Below are experts of layer 3 (counted from 0) of a mixture-of-experts language model. Rows are named router (the router's row for the expert), gate (a neuron's input weights, with its number), up (a neuron's input weights, with its number) and show model dimensions 0-159. Each number is 128 + 32 x the weight over its row's rms, rounded and kept within 0 to 255.
After each expert's rows: "gets" lists some tokens that make up at least twice as much of what it gets as of all text. This comes from a sample of Wikipedia text that the model never trained on. Tokens count by the router's weight.

# expert 2
router [112 168 100 100 153 169 148 156 136 179 112  97 112  70 143 129  94 113 206 154 103 101 120 152 111 161 132 149 118 128 121 132 158 132 139 160 180 121 133 141  98  95 134 182  99 156 101  98  84 131 117  68 143  99 127 106 111 113 102 134  91 161 118 120 127  61 114 130 111 136 166 100 120  95 168 106 165  82  98 180 161 120 101 129 132 127 154 141 138 150 160 135  76 139 108  64 117 139 120 114 172  78 122 150 124  67 189  64 120 105 133  87 109 198 150 134  65 107 135  96 118  98 132 246  87 154 141 117 148 172 125  99 119 160  97  69 123 124 205  77 167 116 110 117 113  92  69 137 106 110 148 163 141 145  93 112 156 163 131 149]
gate2 [143 168 166 212 151 116 129 110 194 108 121  61 138  84 163  82 122 106 134 152 131  48 148 143 164 171 173 157 118 101  95  48 119 134  54 143 167  95 154 113 169 110 115 174 119  96 144 168  95 104 123 114 108 110  79 120 114 163  91  97 163 106 112 173 158 106 112 218 110 188  97  70 198 175 114 173 126 137 158 177  90 113 164 195  95 193  86 123  82 111  91 134 200  53 147 142 136 143 178  72 122 111 175 108 123 178 116 117 121 137 180 151 138 187  88 138  87 129 126 106 142 171 137  88  96 148 124 135 149 140 107 129 136 138  93 117 147  91 115 143 139 132 134 152 109 168 142  79 155 125 132 177  98  92 125 142 120 197  85 163]
up2 [131 117 111  86  98  93  90 132 111 163  87 171 130 161 104 117 132 129 172 109 115 125  85 118 142 127 135 111 123  91 129 127 172 105 187 135 162 169 104 137  97 138 121 109 202 135  99 106 112 114 121 130 180 118 123 132  82 146 194 145  97 113 153 162 150 109 109  92 120  85 127 172  85 103 138  92 166 123 141 148 188 118 121  95 164 113 164  75 108 197 172  88 129 178 157  82 144 162 104 156 103 133 111 133  92 148 165 148 150  81 122 158 103 126 134 108 161 169 172 159 119  82 136 165 135 150  98 100 138 121 156 185 138 136 186  91  98 159 142 139 126 108 121  97  72  78 109  92  93  86 140 126 133 109 149  27 178  83 215 162]
gets: "and ", "as ", "is ", "also ", "or ", "has "

# expert 4
router [132 122 129 105 154 136 120 110 154 179 134 144 176 170 154 160 127 100 116 130 145  86 141 124 112 162 165 174 161 175 113  96 112 102 179 140 181 156  82  91 119 165 146 127  64 202  83 150  50 115 133 103 124 101  88 106 118 165 144 136  99 182 102 158 155  68 149  96 142 152  67 112 175  84 122  54 145 119 184 110 106 124 131 110 104 192 166 132 117  58 133 148 110 148 118 106 197  97 154 122  97 104 103 128 134 128 133 139 108 157 141 130 121 120 145 118 112  87 152 130 183  72 148  95 193 106 120  82 153 123 153  79  94 155 155 192 142 121  74 149 137  79  82 102 177 145 141  71  95 145 134 135  93 153 127 140 154 107 102 149]
gate2 [120 127 156  97 119  99 109  73 124 160 215 187 126 105 119 137 124 156 112 171 100 108  92 159 106 103 151 159 142 115 137 158 181  56 151 130 184 126 161 135  66 174  92 108 172 132 126 186 148 130 113 140 124  90  99 102 120  77 138 158 133  98  69 164  80 158 100 116 117 155  75 145 119 153 152  97 154 178 151 160 132  39 160 152 121 114  86 119 173 179 103 179  86 155 107 124  83 136 146 108 128 116 166 148 107 122  83 188 144 144 140 156 143 132 106 248  91 158 106 190  58 135 149 120  90  98 131 160  75 125 121 160 134 176 161 114 155  90 124 140 150  90 125 111 154  95 147  95 107 134  88 125 115 156 117  92 104  95 175 113]
up2 [109 176 172  98 162 115  97 113 101 185 192 172 147  83 117 119 106 134 151 146 144 145 114 146  94  98 139 180 131 148 141 147 154 103 151 173 151 120 185 143  46 176 133 133 149 157 118 184 143 129 126 152 111 125  98 144  90  88 133 158 128 107 102 162 128 156 102 103 128 131  83 103 123 150 126 111 151 153 155 127 160  59 122 136 156 127  70 159 167 174  79 178  86 146 113 101  99 162 127 114 102 126 152 126  95 163  64 139 121 140 125 164 128 127  91 241 104 154 131 156  87 127 180  75 106 120 163 150 120 121 116 151 137 130 128 115 149 127 116 138 169  83 163 124 139 143 122 116 117 153  89 116 116 103  81  74 103 130 130 120]
gets: "es ", "s ", "ed ", "ers ", "ts ", "ated "

# expert 12
router [172 135 128 162 107  61 147 132 100 146  81  98 137 178  75 111 157 157 190  91 110 125 113 169 102 122 126 104 119 135 122 116 120 139 113 180 106  98 131 147 141 138 100 112 100 126  98 129 147 111 137 137 134 150 136 213 178  87  71  86 143  91 129  84 132  32 153 107 131 145 150 136  65  99 151 143 102 131 136  91  81 136 133 131 138 156 119 104 167 149 141  61 164 134 108 159  92  93 147 105 201 214 145 124 121 109  80 147 121 125 119 218  68 131 164 141 134 154 105 133 102 111  69 153 145 111 161 124 156 139 143 109 160 219  85 121 145 127  59 143 106 153 142 173 138  90 140 151 114 159 144  82 119  83 138 107 160 148 189 120]
gate2 [177 154 109 185  64 120 131 125 107 163 161 168 107  93 144 109  87  90 165 173 113  45 119 145 129  30 136 109 118 120 112 102 117 156 147 103 150 173  62  86 138 154 204 111 109 194 206 115 142 140  76 159 170 139 132 116  91  71 162 162 136 103 171 123 132 154 133 178 141 128 136 176 186 122 204 138 104  85 120  87 123 113 143 166 102 151 108  81 106 148 123  69 132 132 151 122  92 172 146 134 169  98  98  98 108 147 157  93 105 137 126 162  39 150 111 133  94 189 103  95 125 108  69 109 149  94 120 155 146  98  90 157  95 168 129 124 122 105 101  48  92 142 155 156  41 194 114 128 153 129 144  95 173  69  79  63 124 116 109 110]
up2 [ 60  89 143  38 227 111 120 134 145 118  76  83 144 170 133 126 183 151 103  67 150 182  97  98 123 204 137 154 133 158 169 156 124  92 118 166 125 102 190 173 104 110  65 152 157  46  53 142 112 150 159 104  85 123 141 122 160 165 117 107 116 164 106 121 123 110 123  95 130  95 127  90  84 115  48 108 125 162 144 123 162 145 127  72 137 101 138 137 147 120 122 210 130 150 126 101 159 114  87 120  95 116 166 131 143 131 106 179 147 112  94  83 208  82 156 113 166  77 150 168 145 150 174 159 126 164 156 122 125 138 162 118 163  92 106 151 135 146 170 201 185  88 121 102 167  89 157 113 127 143 113 139  89 195 158 195 139 140 142 111]
gets: "- ", ". ", "\n", "\n\n", "). ", "\". "

# expert 19
router [142 117 151 102 167 115 111 142 132 161 179 146 110  57  74 115 110 125 124 111 106 123 121 127 138 111 165  86 153 116 180 124 136 134  80 122  67 120  81 148 122 104  44  95 120  82  91  99 155 132 132 134 130  76 170 142 130 150 143 143  98 124 122 115 135 166  76  91 151 137 153 152 157 112  75 173  53 155 106 158 107  76  94 173 104 120 149 140 160 107  83 114 127 126 134 165 166 170  86 111 151 100 205 117  88  60 191 112 150 114 143 148 175 148  89 155 135 140 180 144  86  99 131 121 117 121 158 116  62 111 138 118 113 116 112 139 182 165  85  48 119 163 130 135 138  94 124 150 145 142 100 180 177 121 119 100 110 138 135  89]
gate2 [171  79 120 158 176 111  71 162 109 160 126 100 125  75 132 109 128 148 144  93 111 100 156  99 191 112 103 121 151  94 143 179 135 117  53  31  72 169 165 119 108 174 138 177  45 129 195 140  85 125 195 164 152  55 144 145 111 102 155 108 153 129 138 169 114  87  90 167 173  93 120 182 122 157 164 141 126 126 106 112 117  80 157 146 211 102 105 125 112  83 107 117  97 131 106 136 180 118 111 140 165 161 109 164 135 133 137 117 117 141 110 130  90 210  71 120 119 114 119 161 105  58 112 169 130  75 147 140 122 102 116 142 174 117 142 140 125 127 123 191  98 187  93 131 111 113 141 142 107 136 146 127 128  71  97 104 130  94 160 182]
up2 [160 118 131 147 170 140 108 146 102 157 121 110 157  95 141 128 111  89 153 107 156  94 146 103 184 107  99 129 156 134 137 169 147 112  68  68  85 135 173 142  81 165 134 183  71 155 177 142 122 136 187 182 176  47 158 122 116 109 133 118 170 115  96 172  90 122  67 170 161  95 108 150 116 164 183 164 138  98 175 150  90 111 173 154 192  99 126 128 139  76 119 133 105 123  94 131 162  83 120 129 140 156 109 138 144 116 116 103 111 142 112 106 110 183  56  90 105 121 138 172 118  93 111 184 104  87 133 130 117 101 112 144 167 136 137 159 156 127 142 174 123 185 104 107  89 136 135 112 152 175 171 137 133 105  94  83 137  49 149 184]
gets: "201", "200", ",", "202", "199", "198"

# expert 22
router [ 82 110  99 153 137 151 137 120  93 116 123  45 111 132 112  84 197 135  83 132 117 223 170 185 104 146 127  97 126  77 172 131 132  92 147 139  96 125 151  90 116 112  68 100 148  94 123 139  99 105  87  71 105 108 138 124 125 153 174 122 137 178 149 117 163 153  75  98 115  76 124  90 111 169 117  88  95  75 109 107 187 115 120 144 108 119 129 172  80 161 128 169 111 104 117 135  92 155 163 123 121 156 134  72  94 135 140  75 136  92 107  83 147 117 112 122 136 141 141  55 126  99  97 170  91 153  93 112 109 104 117 119  72 149 134 153  65 115 123  70  98 118 191 172  73  82  91 142 137 148 172 125  79 145 139 148 127 132  46  98]
gate2 [137 146 124 130 163 101 179 108 125  72 195 133 139  72 116 194  95 117 166 181 117 126 103  93 143 158 144 135 132 116 134 168  90  84 116 117  87  90 103 124  58 110  66  97 121  80 137 154 126 181 134  87 132 121 136 139 160 153 166 103 124  86  79 137 100  76 156 145 121  73 111 144 142 143 140 149 187 255  87 161 156 108 137 118 108 140 181 105 106  81  97 156 144 121 202 128  94 109 186 126 136  93 127 148 165 139 124  95 143 169  86 221 174  93 168 136 160  83 120 136  92 109 122 145 169  96  72 152 161 123 132 116 158 104 147 114  85 118 113 111 123 109 148 116 143  78 124 160 131 138 197  80 142 107 125 157 117 141 120 158]
up2 [ 81 133 146 139 114 176 146 170 129 175 133 159 135 109 103 134 111 135 135  82 135 145 199 117  91 101  98 101 158 169 101 118 183 128 159 123 158 155 195 148 189 197 160 160 133 103 139 144  96 113 133 119 120 137 128 143 103  56 101 171 155 148 186 106 145 131  91 133 122 183 126 113 120 134 140 144 102  42 145 111  98 171  89 142 105 149  95 185 159 132 148  88 146 144  75 126 109 157  71 143 171 175  86 192  85 121 115 175  95 111 162 101 126 173 141 115  60 175 110 138 151 173 113 120 129 154 191 125 100 125 145 175  69 133 125 153 158 137 145 140 111 190 139 134 138 117  87 142 150  80  99 136  96 160 144  67 100 135 193  72]
gets: "C", "B", "H", "S", "Ch", "P"

# expert 3
router [126 127 140 127 131 133 162 139  71  81 158 103 141 105 106 128  95 146 123 147 132 131  92 139 181 183  79  87 133 130 134 143 154  98 173 143 144 102 163 108 127 118 173 140 153 117  97 163 148 166 170 164  65 142 107 136  92 132 107  78 151 129 130 136 147 162 108 113 131 175 136 113 176  96 108 173 122 167 154 119 200 133 127 120 199 134 106 100 146 146  86  91 152 119 137 121 116  99 115 143  96 143 189 166 159 127 157 136 143  99 132 177 110 156  75 122  89 174 140  96 120 170 122 107  53 162 147 126  72 134 148 156 122 159 129 138 152 142 121 108 103 135  95  75 128 126 169 190  92 107 155 180 155 176 115  99  52 157 168 140]
gate2 [100 195 135 111  74  95 176 140 153 147  89  76 157 173 114 160 116  62 158 125 128 114 202 154 117 106  92 108  86 134 103  99 137 136 137 155 129 125 148  73 154 108  70 100 138  82 162 146  67 135 101 116 114 128 124 101 199 134 137 123  92 132 112 145 103 121 156  70 117 114  76 143 152 154 102 130 116  57 132 128 183 107 154 138 203  67 133 120  89 150  46  98  82 115 174 110 109 156 145 158 121 149 130  71 161 171 142 145 155 175 122  95 121 134  72 135 166 123 159 115  70  96 141 134 117 137 159 126 113 176 114 158 168 109  91 129 121 123 186 102 140 135 110 213 136 106 140 156 118  99 121 141  98 156  81 193 119 146 104 162]
up2 [146  71 114 135 168 144  70 138 113  97 148 192 138 107 153 118 106 230  81 119 138 166  98 140 128 170 169 136 163 153 121 162 145 106 125  82 123  97 149 167  92 134 156 119 129 165  68 121 173  83 148 147 134 115 177 145  79 127 129 136 157 129 135 120 137 123 101 198 139 157 197 111 104 107 158 128 120 187 131 158  80 139 132 126  46 154 153 168 148 124 213 151 186 164  77 109 173 111 141 118 109 107 106 196  89  73  87 107 110  73 118 143 145 115 179 132 104  97 128 141 157 179 147 149 135 125  89 129 148  88 154  91  80 102 171 120 128 123  87 181 126 138 169  86 113 166 117  96 156 147 143 128 136  96 170  84 122  96 121  91]
gets: ".", "|", "==", ":", "===", "="

# expert 15
router [155 153 115 163 128  87 126 123 100 149 139  98 107 182 159 153 157 123  87 103 117 113 121 143 116 203 191 154 126  65 108 115 174 129  91 109 191 143 127 133  84 113 165 147 107  96 106 134  82 124 168 141 104  74 152  94 106 127 193 140  83 197 155 158 142  99  97 148  74 163  80 183 101 121  99  69 139 140 130 105 114 130 169  84 170  87 190 150 127 104 111 125 136  97 122 121 138 167 128 113 200  76  91 109 107 124 199 102 102 149 116 125 131 151 130 136  96  98 154 134 181 167 189 175 152  96  90  83 130 171 156  70  84 102 155 150 153 211 125  69 151  87  97 112 138 131 138  95 133  99 143 153 140 130 102 104 148 108 139 127]
gate2 [167 121 133 166 132 118 117  81 127 205 179 111 122 128 175 163 133  86 144 126 144 117  68  69 116 146  81 123 152  78 108 137 111 109  62 114 141  79  73  93  83 224  80 153  83 125 121 149 163 170 171 118 159  78 140 160 149 130 176 145 111 122  77  84 141 172  96 141 112 194 103 129 132 235 161 170 104 158 114 147 109 112 136 125 104 135  78 138 141 121 136 107  82 143 142 117 154 145 117  91 111  92 107 131 173 157 145 130  85  84 149 132 120 189  93 115 130 165 159 120 117 112 136 152 126 125 149 101 147 167 152  86  75 196 182 132 143 158 165 109 132  33 104 101 104 168 103 117  97 106 144 179 131 157 139 124 191  29 107 190]
up2 [124 181 166  61 159 144 150  92 120 105 213 187 124  92 151 127 148 138 160 146  93 164  71 174 139 130  93 162 143 146 122 118 142 128 151 174 138 169 138 148 140 104 137 137 131 152  96 129 147 101 105 119  86 153 124 103  88 202 199 146 113 132  99 144  99 116 134 123 145 100 124 140 143  81 115 122 102 126 102 167 172 126 105 128 150 111 103 123 155 231 147 122 131 150  65  76 100 159 178 136 135 179 136 130 124 149  78 120 147 117  80 101 143 116 166 131 159 115  87 146 110 180 118 168  90  68 112 135 112 153 103 184 175 113 109 118 144 128 115 152 173 110 170 102  91 134 135 153  99 145 130 154 195 101 111 145  95 145 143  87]
gets: "was ", "were ", "is ", "be ", "not ", "f"

# expert 14
router [164  91 140 125 122 104  88 102  92 141 139 129 113 199 155 139  88  98 148 139 148  97 101 162 179 132 114 144 117 163  96 104 139 195 167 105 110 122  94 182  77 169 172 122 160 182  90 113 145 185 111 177 179 128 137 145 188 105 102 118 143 156 143 214 123 131 102 182 160  93  82 188  78 134 179 141 146 108 180 154 114 105 135  98 109 104 148 127 133  75 114 131 148 159  96 119 112 118 129 153 101  82 161 128 162 125 100 129 126 159 142 160  88 143 110 121 126  93 133 100 232 135  87 117 191 133 179 146 151 174 121 144 158 108 163 133  95 146  78 163 146 128 114 143 127 134 161 118 100 127 113 127  79 215 135 144 175  75  63 116]
gate3 [178 183 122  70  92 103 157 126  85 135 168 113 170 198  91 131 149 131 136 132 141 119 160  99 139 155 142 108 130 155 162  65 146 154 134 173  95 125 145 143 148 106 130 124 156 168 118 120 166  57 178 100  85  88  85 189 144 135 116 148 135  92  99 109 118 159 102 145 108  85 124  73 116 112 132 160 137 132 202 124 166 164 169 113 116 123 148 112 144 118 215 110 105  93  97 101 142  91 121  72  98 127 100 133 119  62 118 103 130 120  97 121 134 126 106 118 104 138 176  98 107  60 121 102 106 133 117 118 131 112  99  86 135 120 107 137 168  93 106 153 153 121 144 174 128 117 154  88 105 135 129 102 164 162 177 144 172 108  71 107]
up3 [110 169 137 124 115 100 117 141 160 155  90 111 133 153 111 157 115 123 145 166 150 118 148  94 111  93 128 151 188 106 106  93 168 149 126  87 102 103 135 145  82 137  96 189 103  86 102 167  80 123 135 148 123 114 153 155 127  96 117 134 112 120 177 163 152 141 162  74 106 105 133 133 127 139 114  68 110 122 187  70 124  73 107 154 137 124  69 199 101  78 164 115  77 110  65  77 152 170 153 157 167 182  90 120 147 112 104 139 142  99 137 137 120 113  86 162 166  72  84 152 130  60  75 104 142  80 106  85 170 172 140 141 146 178 175 141 144 157 139 109 118  97 148  99 169 141  46 109 173 131  85 154 172 184 130 130  99 183 175 108]
gets: " ", "% ", "— ", "Team ", "Votes ", "Party "

# expert 11
router [134  98 114 169 141  88 159 156 119 152  87 153 125 152 108 132 122 193 128 149 132 155  86 161 174 134  96  62 144  98 155 135 166 182 109 148 115  78 110 153 153 152 147 155 153 160  82 148 172  64 133  87  74 157 135 131  84 146 173  58 122 104 125 111 136 136 137 162 116 196 157 142  97  78 146 125 148 144 145 135 136 176  78 141 167 128  96 152 130 114 143  85 160 128 102 167 141 106 148 151  77 183 152 151 172 169 121 169 137 127 148 181 153 182 122 127 174 157 144 134 130 144 198 183 170 120 140 172 171 178 111 153 119 120  50 140 152 144 160 172 138 100 166  93 130 163 104 136  87 110 136 171 135 164 162 129  67 190 130  99]
gate2 [149 116 124 174 149 131 127 119  86 106 166 151 123  84  93 124 131 160 122 130 199 150 144  74  79 173 131 133 153 181 144 146 102 126 114 112 125 139 141  60 100 153  79 111  51 122 195 156 165 109 134 120 119 121 104 116 165 100 104 132  54 125 145  85 162 143 109 175 141 119  74 159 133  97 138 141 105 174 136 125 179 215 110 139 118  99 105 118 118 159 160 174  98 121 135  80 113 115 108 151  90 106 180 177 148  75 116  95 120 125 115  99  85  76 154 116 209 111 175  92 107 122 119 119 103 135  95 113  95 116 150 146 128 144 164 102 108 180  88 142 130  81  94 109 104 142  66 128 140 152 138 199 151 124 106  79 165 128 138 122]
up2 [148  85 120 170 160 182 128 158 128  97 111 170 145 114 117 122 125 178  95 137 132 107 126 123 127 139 116 101  89 119  88 124 129 146 143  83 144 127 114  98 103 142 150 112 115 155 135 161 143 127 208 120 166 149 150 139 192 122  45 146 151 100 133 130 177 141 158 156 162 144 112  88 109 115 172  92 138 162  97 156 148 104 116 107 141 202 113 140 157 125 129  77 129 169 136 102  91 164  66 172 106 102 118 140 150 124 171  87 135  80 106 181  46 143 123 160 143 102 115 161  63 107 113 159 172 159 116 112 160 114  67 100 112 118 163 104 177 152 157 121 117  99  78  89 120 106 129  89 171 143 142 100 105  95 200 145 191 126 147 216]
gets: "\n", "|", ")", ";", "\n  ", "information"

# expert 18
router [121 106 138 157  99  98 113 121 130 142 134 132 152  93 122 125  80 118 115 148 152 108  88 116 224 114 166  72 140  72 134 125 178 145 109  83 120 116  98 127 145 156  86  98 181 116 118 139 124 121 166 146 129 141 143 150 161 101 166 120 108  91 144 209 128 163  83 129 117 172 121 103 147 110  94 159 100 105  98 130 111 101  80 200 100 159 135 148 120  94 117  96 154 150 140 155 176 113 104 113 139  73 145 151 123 133 147 146 107 152 193 177 151 140  73 181  79 144 172 117 104 116 126 125 112  87 161 188  96 124  92 132 143  66  81 116 140 128 126  84 145 193 128 136  98 104 153  96 138 153 112 138 179 159 150  68 106 119 142 137]
gate2 [149 139 121 141 162  84 147 101  77 169 108 179 143 127 112 161  86 155 142 167 116 119 121  96 152 104 123 143 126  95 116 190 122  99 120 103 158  90 162 113 127 165  66 154  71 113 146 131 152 164 131 127 110 168 143 104 156  78 223 135 118 122 103 148 133 134 153  71 148 104 146  94 123 105 115 126  71  87 135 133 105 113  65 138 133  87 101 151  90 109 179 145  87 113  79 114 155 154  85 169 123  60 140 139 109 100 110  85 163 113  60 137 140 114 160 220 156 171 130 121 128  94 136  95 127 206 134 115 131 160 129 147  74 110 133 100 139  97 163  80 170 113  69 138 117  95 117 158  44 167 104 170 143 158 168 138 161  66  84 122]
up2 [168  86 125 156 200 105  95  77  86 199 136 133 147 145 116 149 130 132 169 153 134 132 155  99 140  62 148  93 121  96 152 205 143  82 127  75 147  80 166 167 137 167  44 137 102 109 134  90 139 154 154 136 137 156 144  87 132  72 211 118 147 130  99 160 128 140 161  77 110 121 131 135 136 151 157  81 117  73 118 131 123 147  87 123 100 105 106 167  90 102 188 149  92  94 115 100 152 149  87 135 124 104 131 131  64 142 155 140 115  92  69 162 150 108 128 236 110 162 147 102 106  93  95  67 107 156 134 137 125 140  95 149 121 157 147 111 144  80 133  83 153 141  91 121 132 122 144 167  44 156  77 165 127 132 159 135 187  60  71 103]
gets: "°", "201", "202", "200", "^{", "199"

# expert 31
router [143 116 155 123 144 155 169 138 117 105 139 159 173  88 107  80 100 152  65 144 128  95 138 121 132 115 121 117 109  95 112 164  95 134 122  98  93 141 188 167 129  74  99 113 134 123 167 159 143 131 144  62  69 144 157 158 166 122 182 140 135 128 153 168 170 161 139 129 173 187 169  92 149 176 142 154  77 171 159 137  72 187 181 139 154  68 143 205 121 136 120 106 114  93 119 116 147 118 130 160  86 179 123 154 122 159  64 142  61 119 108 101 193  76 125 151 136  81 145 100  93 134 130 183 102 139 109 128 133  90 157 167 138 169 168  47 104 115 173 104 109 179 179 136 101  87 172 147 169 124  96 172 158 114  83 110 104 155  98 102]
gate1 [183 170 154 185 102  97 120  74  53 114 105 119  87 128 119 145 155 172 148 128  89 119  70 122 155 158 149 143 123  96 155 134 132 112  98  69 123 172  85 122  98 119 122 125  96 138 144 118 122 118 140  85 103 149 187 117 176 139 129  89 111 154 143 173 136 115 181 113 145  91 131 119 144 162 173 124 120  87 129 122 151 149 129 127 146 112 137 121 222  87 135  66  96  81 124  91 126 154 113 154 149 123 182 167 138 199 131 148  52 106 147  81 117 133 150 100 110 150 156 166 111 120 122 182 103 100 126 100 178 119  65 190 115 151 170 153 126 153  88 103 103  99 182  63 149  92 138 113  94  97  81  80 148 109 160 109 166 177 108 159]
up1 [ 90 137 119 159 172 150 114 133 167 106 135 210 167 105 115  78 117  65 111 119 176 144 180 101  89 179 102 138 132 144 125  80  57 118 133 194  96 135 165 149 130 143 144 182 128  82 141 143 117 128 141 123 126 109  68 110 123 117 157 157 187  97 158 118 147  60 113 156 144 137 144 111  64  95 113 109 162 140 153 182  81  85 102  97  81 143 113 157 142 116  94 151 138 160 149 174 112 116 135 107 113  93 146  80 138 100 117  26 200 129 120 128 170 115 141 109 148 140  59  95 101 156  85 137 142 184 104 161  51 122 162  83 122 133 142  70 123 121 135 149 114 177  99 200 138 148 128 112 153 148 198 150 108 130 106 102  89 114 145 105]
gets: "1", "2", "3", "4", "0", "6"

# expert 9
router [ 84 104 154 112 145 167 106 128 151 143 111 120  97  79 142 104 129 146 136 122 151  85 152 142 126 155  93  84 124  79  93 149 155  79 111  97 106  98 121 125 119 116 119 112 194 151 133 152 113  84 131  90 145 163  83 104 115  91 181 162 120 134 149  84 130 172  67  93 190 123 121 180 127 171 179 125 118 140  96 111 177 105 132 190  87 127 111 100  96 137  69  95  80 117  93 153  56 141  78 112 118 149 131 148 111 188 111  76  96 113 157 105 205 127 105 190  85 167 169 155 130  85  74 117  48 105 152  94 165 111 118 116  87 115 135 119  58 134 112 151  92 162 147 135  94 126  92 164 107 118 153  54  83 144 115 130 135 176  97 125]
gate2 [219 164 129 140 150 106 121 124 132 164 211 107 137 128 136 107  74  74 149  84 161 143 117 154 130 144 135  83  74 176 163 134 132 133 105 140  98 178 162 119 130 154 198 108 176  80 145 144 130 120 159 130  93 116  68 154 156 116 164 124  98 127 122 142 117 161  46 139 136 144  85 179 105 102 168 150 126 103 137 123 108 138  94 141 101  97 110  65 130 167 116 147 135 138 104  77 123 111 198 151  71 147  93 145 147 125 133 166 129 139 125 127 142 126 167 148 144 127  90 119 120 162 143  96  92 120 151 133 193 180 176 153 124 123  74 137  88 175  60 130 140  41 131 136 129 127 134  97 126 163 134 146 168 144  92 111 131 123 140  69]
up2 [ 88 127 149 109  95  91 127 158  91 126  11 125 125  65 116 127 114 108 156  82 144 148 185 101  71 147 180  96 102  92  95 174 126 143 133 105 161 156 178 131 120 154 122 170 164 151 186 196 183  99 210 105 142 151 162 141 174 154  93 143 128  45 172  56 116 103 202  95 102 106  93 113 140 116 121 135 149 185  81 119 139 144 146 145 123  95 102 155 135 109 189  33 157  92  99  98 144 152 114 108 152 128 134 119 123 132  94 147 179 170 178 113 111 136 128 146 122 117 124  91 140 154  90  95 159 126 159 140 114 113 151 104 119 128 183 127 191 106 130 147 122 139 121  67  85 102 103 162 158 151 129 150 142 117  89 133  69 156 113 182]
gets: "M", "T", "K", "D", "N", "A"

# expert 30
router [157 113 119 143 144 179 148 147  94 185 143  79  84 100 168 176 123 156 187 124 123 109 173 129 124 117 205 121 128 174  93  91 162 156 127  79 179  78 103  95  91  99 148 114 111 169 104 165  79 151 130 125 129  98 114  89 117  91  91 124 163 213 181 168 104 149  64 172 101 141 159 103  51 105 152 157 154 109 122 143 114 128 123  87 119  96  89 102 183 126 114 101 160 123 115 172  22 144 152 106 117  73  76 150 127 102  84 127 184 148 188 115 158  99 126 138  88 122 132 132 145 105 153 117  88 118 142 112 143  92 144  43 160 107 143 121 157 131 167 100 115 164 128 135 151 188 117 124 150 151 134 108  88 105 126 130 167 122 112 135]
gate2 [103 105 135 140 165  87 170 150  56 130 118 129 172 117 143 125 121 160 128 115 197  95 135 140  87 116 137 125 148 166 123 106 131 189 127  91 144 119 175  86 145  98 211 136 112  99 154  79  88 148 113  78 136 200 110 114 145 116 126  80  43 118 116  55 126 116 175 136 139 113 132 105 156 149 114 143  92 108 168 112 142  84 137 132 119 151 146 103 158  90 167  76  94 120 151  82 194 140  88 173  89 123 159 158 151 135  74 142 141 175 135 161 160 120  70 114 199 136 138 138 156 140 138  95 108 117  73 177 149 149  95 128 108 120  59 113 106 134  88 105 112 114  79 137 137 120 153 146 122  68  71 159 101 121 149 176 207 133 137 127]
up2 [123  96 147 144 126 123 129 135 109  99  83 124 130 184 119  96 111 101 129 179 209 189 146 124  42 114  98 170 144 177 171 131 171 157 104 113 137 171 140  70 148 144 123  97 108 116 164 100  84 110  79  60 117 163 110  95 108 138 167  72  93 145 117  85 129  91 167 108 106 134 133 158  99 142  87 155 121 142 129 122 180  89  96 130  63 132 144 111 137 158 178  76 122 129 119 102 173 119  73 113 130 111 143 151 144 186 146 141 128 132  99 114 110 140  69  77 169 103 136 131 163 128  84 112 133 123  80 191 151 182 175 123 115 129  87 151 117 172 113 100 137 153 118 203 192  94 131 102 194  62  86 117 157 140 126 151 184 171 141 119]
gets: "that ", "he ", "He ", "it ", "It ", "which "

# expert 7
router [ 94 151  71 133 121 171 164 140 170 123 136  89  86 196 158 138  97 108 155 149 118 174 132  72 110 124 125 100 100 142 121 111 143 136 109 202 108 109 120 173 144  97 123 170  77 122 131  60 158 139  98 144 101 135 131 160 163 152 108  88 135 105 156 125 101 115 176 186  81 134  50 134 122 111 104 165 113 121 184 173 178 107 197  58 148 123 130  67 106  84 135 140 120  90 130  92  75 125  85 109 105 130 122 108 125 164 170  73 127 125  95 129 150 189 117 139 105 143 120 164 128 109 100 127  65 106 177 166 152 123 135 167 118 113  65 200 147 139  89  59 150 126 133  91 148  94 132 176  74 148 147 146 150  71 178 141 139 140  75 154]
gate2 [139 100 179  58 124 142 170  49 166 121 184 135 130 134  88 157 164 108  97 162 161  63 160 135  83 158 116  91 131 110  88 152 155  79 102 123 138 163 131 123 123 136 112 174  75 122 139  38  95 177 145 118 154 102  85  66 166 138  76 186 107 121 124 136 106 142 138 106 116 142 123  81 102 108 159  74 175 129 168  96  99 147 128 149 182 132 170 140 120 129 117 137 182 140 114  84 106 141 179 150  42 169 132 149 147  82 139 128  83 125 125 141 106 109 113 102  97 162 131  99 126  20 122 128 139  85 160 157 176 138 120 106 130 129 126 173 156 164 139 107  84 182 146 161  82 106 133 161 135 132 183 109 139 185 107 130  84  61 119 156]
up2 [ 95 145  67 170  91 140  85 196 123 151  81 117 153 155 134 163 113 150 140  89 111 167 109 120 191  94 113 136 106 130 164 127 111 163 123 169  93 124 116 124 100 148 136  96 198 108 102 183 182  14 110 153 126 152 171 170 103  88 123  84 207 112 138 168 155 108 108 153 149  83 140 171 133 128  70 189  71 172 100 129 154 106 129 123  68 114  86 126 131 137 139  97  92 136 105 157 140 127  79  96 157 152 118 101 113 161 132 139 138 138 118 118 132 135 124 154 138 114 114 138 122 189  97 121  66 180 104  72  87 129 137 157 118 126 123  81 111 106 119 134 144  70 101  87 154 136 168 135 117 122 130 129 147  60 154 152 145 189 168  71]
gets: "\n\n", "a ", "-", "an ", "==", "\n"